From a checkpoint of a small mixture-of-experts model trained on Wikipedia: width 512, 2 picks a token.
Below are experts of layer 3 (counted from 0) of a mixture-of-experts language model. Rows are named router (the router's row for the expert), up (a neuron's input weights, with its number), down (a neuron's output weights, with its number) and show model dimensions 256-511. Each number is 128 + 32 x the weight over its row's rms, rounded and kept within 0 to 255. Numbers have three digits each.
Before each expert's rows: a language model's description of what the expert responds to. This comes from a sample of Wikipedia text that the model never trained on.

# expert 7
Description: Past-tense verbs and participles after a subject or was/were (signed, announced, released, located), plus clause-joining commas in prose.
router:075113155120100096149111042147113125127066123138110106141091197152097064082085125158124098094187170134137119146138153088113119145135088099150098130171161142082075135154124134124133103117156099131116119119107136095118163111135097172137110113099113094125124118150178111153160103113075068165160127071127113177143102142085084082136173111095142073135119166092152155082064100100121150167141108094090083147052140113086126116100105087132067110119148135145118099175092126084086093181133120156170079107083140090087102136098080147170072084115088076057195122121142099118168082126081119185150115146158141188134143166154128166085117149169113075102164163082150177103154153156090128148110055112082145134126128102140156107156142150117127096092148139088167129152110103114170142119102137
up0:169093109107092114139092130115118140130123092098107106169103129107127106106166177112108091121125083204148119135093147136103051134165113113137121098127132189079122089110114114119100161103124061111187110140109103057101132053094140110137191142168154102119090097154153227121091068114078102154141104156100232149170156192038091132105127136087138114106098109131190103087114096131136128106111061060100102168103166206126152167117128125151148132100108130226089109124106081092087160165163149166137141141122176111121137143135140113148133166092136158157148036191090083105138170167138109163128113127145133220132144139076079132124161179149133149069148052149094145158118146148190126083177143081062138116091160092139105101124147121069108155141203137121096067160091141185173137092132188
down0:110103115114158107193143157139154176191116149089134091117074208119136141073131129159163105163117134116140191159134099134153092134159132170126186095145114137147255120106102079109099153129172107091179101175163171121065179155128088111155124137114131080102110087141093170098119167126187143101044079125088168091038095181095080168066202117155104047117149126133138100077193125167123151145123064125142103136114187128119149155097194073126120144161100140180104111140111129118109158115137117114097149150129131103135159131149131143165102107150126152108123169091145079118113113132108171080111132165091138097127156180114182122123150104142126109164089217178129164138131199110146132172133093147122096150059117145096103111088096113150088167177117117140096148098133083079141155113142099

# expert 12
Description: Prepositions and connectors starting phrases, such as by, with, after, during, since, which, plus table separators and list dashes.
router:104122128124063123143151065142050070120084177160083079122132192163122086084055138156136091066171121137124125157116129108109098154120143120138176110141120109071073120173105126149108126077135099165133097105116144101129152127161105123143108148080119132147092132153159119153160131144099085114117125102132136195139075155107104073095156112116141100132104122096122139119135113152127170106070084131087106122145137089108133142070095106155132094092114208130141096151074097055096084149125156124165090132102140121081136129089075169154106079106112123109205111107153132148164030106093117162134130110140139159173144161157109155034103120168122080093140132137135149098202126147126138123114087103115122124102144133147124083151142146122127130069127137093162131138070072164145087131145176
up3:093080161178115134145149127121154115176107140129174084077088124139166152088146154099151100177183155111192080135129164146135138142105104126153064084135127104146081102138132109101170142032085115136131106145130126145087115134159137156161126095129117131165105131144147145087069058152144118131122171214091109121128153114152075117178147120079083100145128108151131141102105150128120095128097096132139121177173145151134173137141110160144084153151103117175138076142090129121074106182114145151073144092150155114113108150117135134168157152076101150129102155162168133119157130078146046133095190106134119188158139088101108181183125109127135104124133177115118129097127094158133144097137151091084127114135133100159212147127133182144100146182176086159214138120043107077171105100099202
down3:140101086134177118100176104167197150086100113089126207120135165159145120108136113078139046157105124141179133088126106127134150174101131149099136169058148082107141113114093106192086143078117111130149163082089107132133147138110104178096180128192158113124142095144141110219105139110132112126089129118119185007106091120086089088140119151172102128092141139141127106118116135106083133126108104138142156191100102103069196158079141079096126127139146033146167138141134102102080148165134084099144087141141140132140092114130146158093062155173131102080126143146116074170165122156137101149113168116124127170048060159109138119115086108126157152193070141072173105136106056094124116070195130093135109125116148154056143186168151088167119131130117081103100129161136172105135149212127088

# expert 4
Description: Table cell separators after league or season columns, digits in scores and dates, and first-name tokens like Chris, Alex, David.
router:095119165166092098111135145140121130151100142155106126115087138172112119121094125140049130106162143109138097168111181133146027133161114096167166141144131130117053135178102114131116140084155105173123170159079099176158142132139106128128106163107130157132119130164136114140113157132071104099135122199132163244196128084069160126129168110072107106161112155121143167138132115084136174092107146075179127140130139130120174156055106124196087106121091107163111137137148129082111206106105159110216132122111120103118140220115137077169073142166090087151141138116140118105100109128151151146156110171156148185086172157159127088073108098200085120166103136122141122114110075156139087111106111126081150121152150094133133149120097179160071172080164100042114123143101140100137093110154174
up3:151169170068149169093128053131180122168114115082148046133135186109164130134138156168129059068120151074099127144142147134087177148129128129124072101105161142113079140178131131074124101055170152154187122064108165160087119140101182103173162162142106158130111115152121120094165128121147095064135123152128139128127112156145131114101188141114110131159161142116144124108147176153170108102091170136144125125168150120107096134085137149103122096149095193140106140101139126160089105115183138152111120145159185107154118132078129108139088104142124064128164150153150106117130104196067103131122100100099173074128116147155102153100150136119165119144193085072141067152079077126133142165130119127094188163121110119130123138116167155079121088074129139086193162137116087091120126107121183
down3:125133105116151112110138106123104163162051108145135173092106186093130108127084136124114117122102161156100104153107147140166141142139140164107186179161115126098255174119107105113120100170099139107127126113118099111125177069149149179186099140020156082209130096122132107184089175109062108167080118109123123049058165078102115146146161137185143134170137140123168118167134131147146113119135066135134178160120083129096083084153152107082122110161126119152113063128117153113138149092089144084131125053133126108127141124189138192119169103181081124141127118085116109102151115090093224132115119109093091103113092149179143130177100153125104144137113086104085120134090155097106129084114095101182114127110105143060163134182111132061089137133155130100119107105134141101101133135167121

# expert 9
Description: Middle pieces of foreign place and person names (Alh-amb-ra, Kig-ali, Sarm-ati-an), plus the, The and paragraph breaks.
router:095079147177123105141128128102132103089114179118158069165114164199119135150116168127118079118151113116149100204106136127160112095092126098172177102087124167098052112142134135095099117048158129198149116110128111122132109144091082124144112175098130088166130104174167129132143061154078107131141136098133181208204155137079057096114153164020128085131138157110111115172107104102116121133116124114111096162102131108111096121076087091191096078113151183161124119152133124077084141166147147147120111131094148115089142133167086132167112125135111102151162082119167125079125090154106076157103133134148183164139162108124074150119110116184129137112146133129169127099175124162070122116075122057128142093133127090193163103146159127135146177124148085100120113150052105128137077134093135
up3:160124080152140126125138096083089094161140114178104142172135167140142153117138123141103147166148138118126066080160141144133180112153157093173116114110163095105114122092109186137120135080132105144114126140108162120161161148132109185117216110157114099164062105134181130153162163157143145206122096118102149130168151145102093119179139100074171078145152112132165124085119107147134099109167101155147135163096064079161125124108096108157115042156096170179167171143094153077104113133114179125122091172054223140112113183102101154111124089088096088141137080086093127157101094160107169120181092064141152157205141176116125192140105147146110169146126147072158104169101127128104090134137115068084143114147102110127111106081097127159084142150128063112124126164128137125113141069079145
down3:163194102148112146127130087086148100166166112136123170105126108121103140157137092132068148155116101116158110130120110143127050098134148098118178147115104143149242105116086148150113174130135171151151121128165115065018097148133100127132103138150120150161170130106113138117111146148138115092130154112106057134208155157077130131080102133091136143162151096128163136144135132180098075140124151181127158142176109151112153142113198103097048129132086125160153113143147140126131146168082171183115110150129080144164141124166080145056128178112134156114098101140078130083114137126141142134094130122066103129157149121157098132117107097129164127187139147160127137085108117118097155107118118141095153170088163153101047131066152123156097113169124108107119128169168198127188138122100090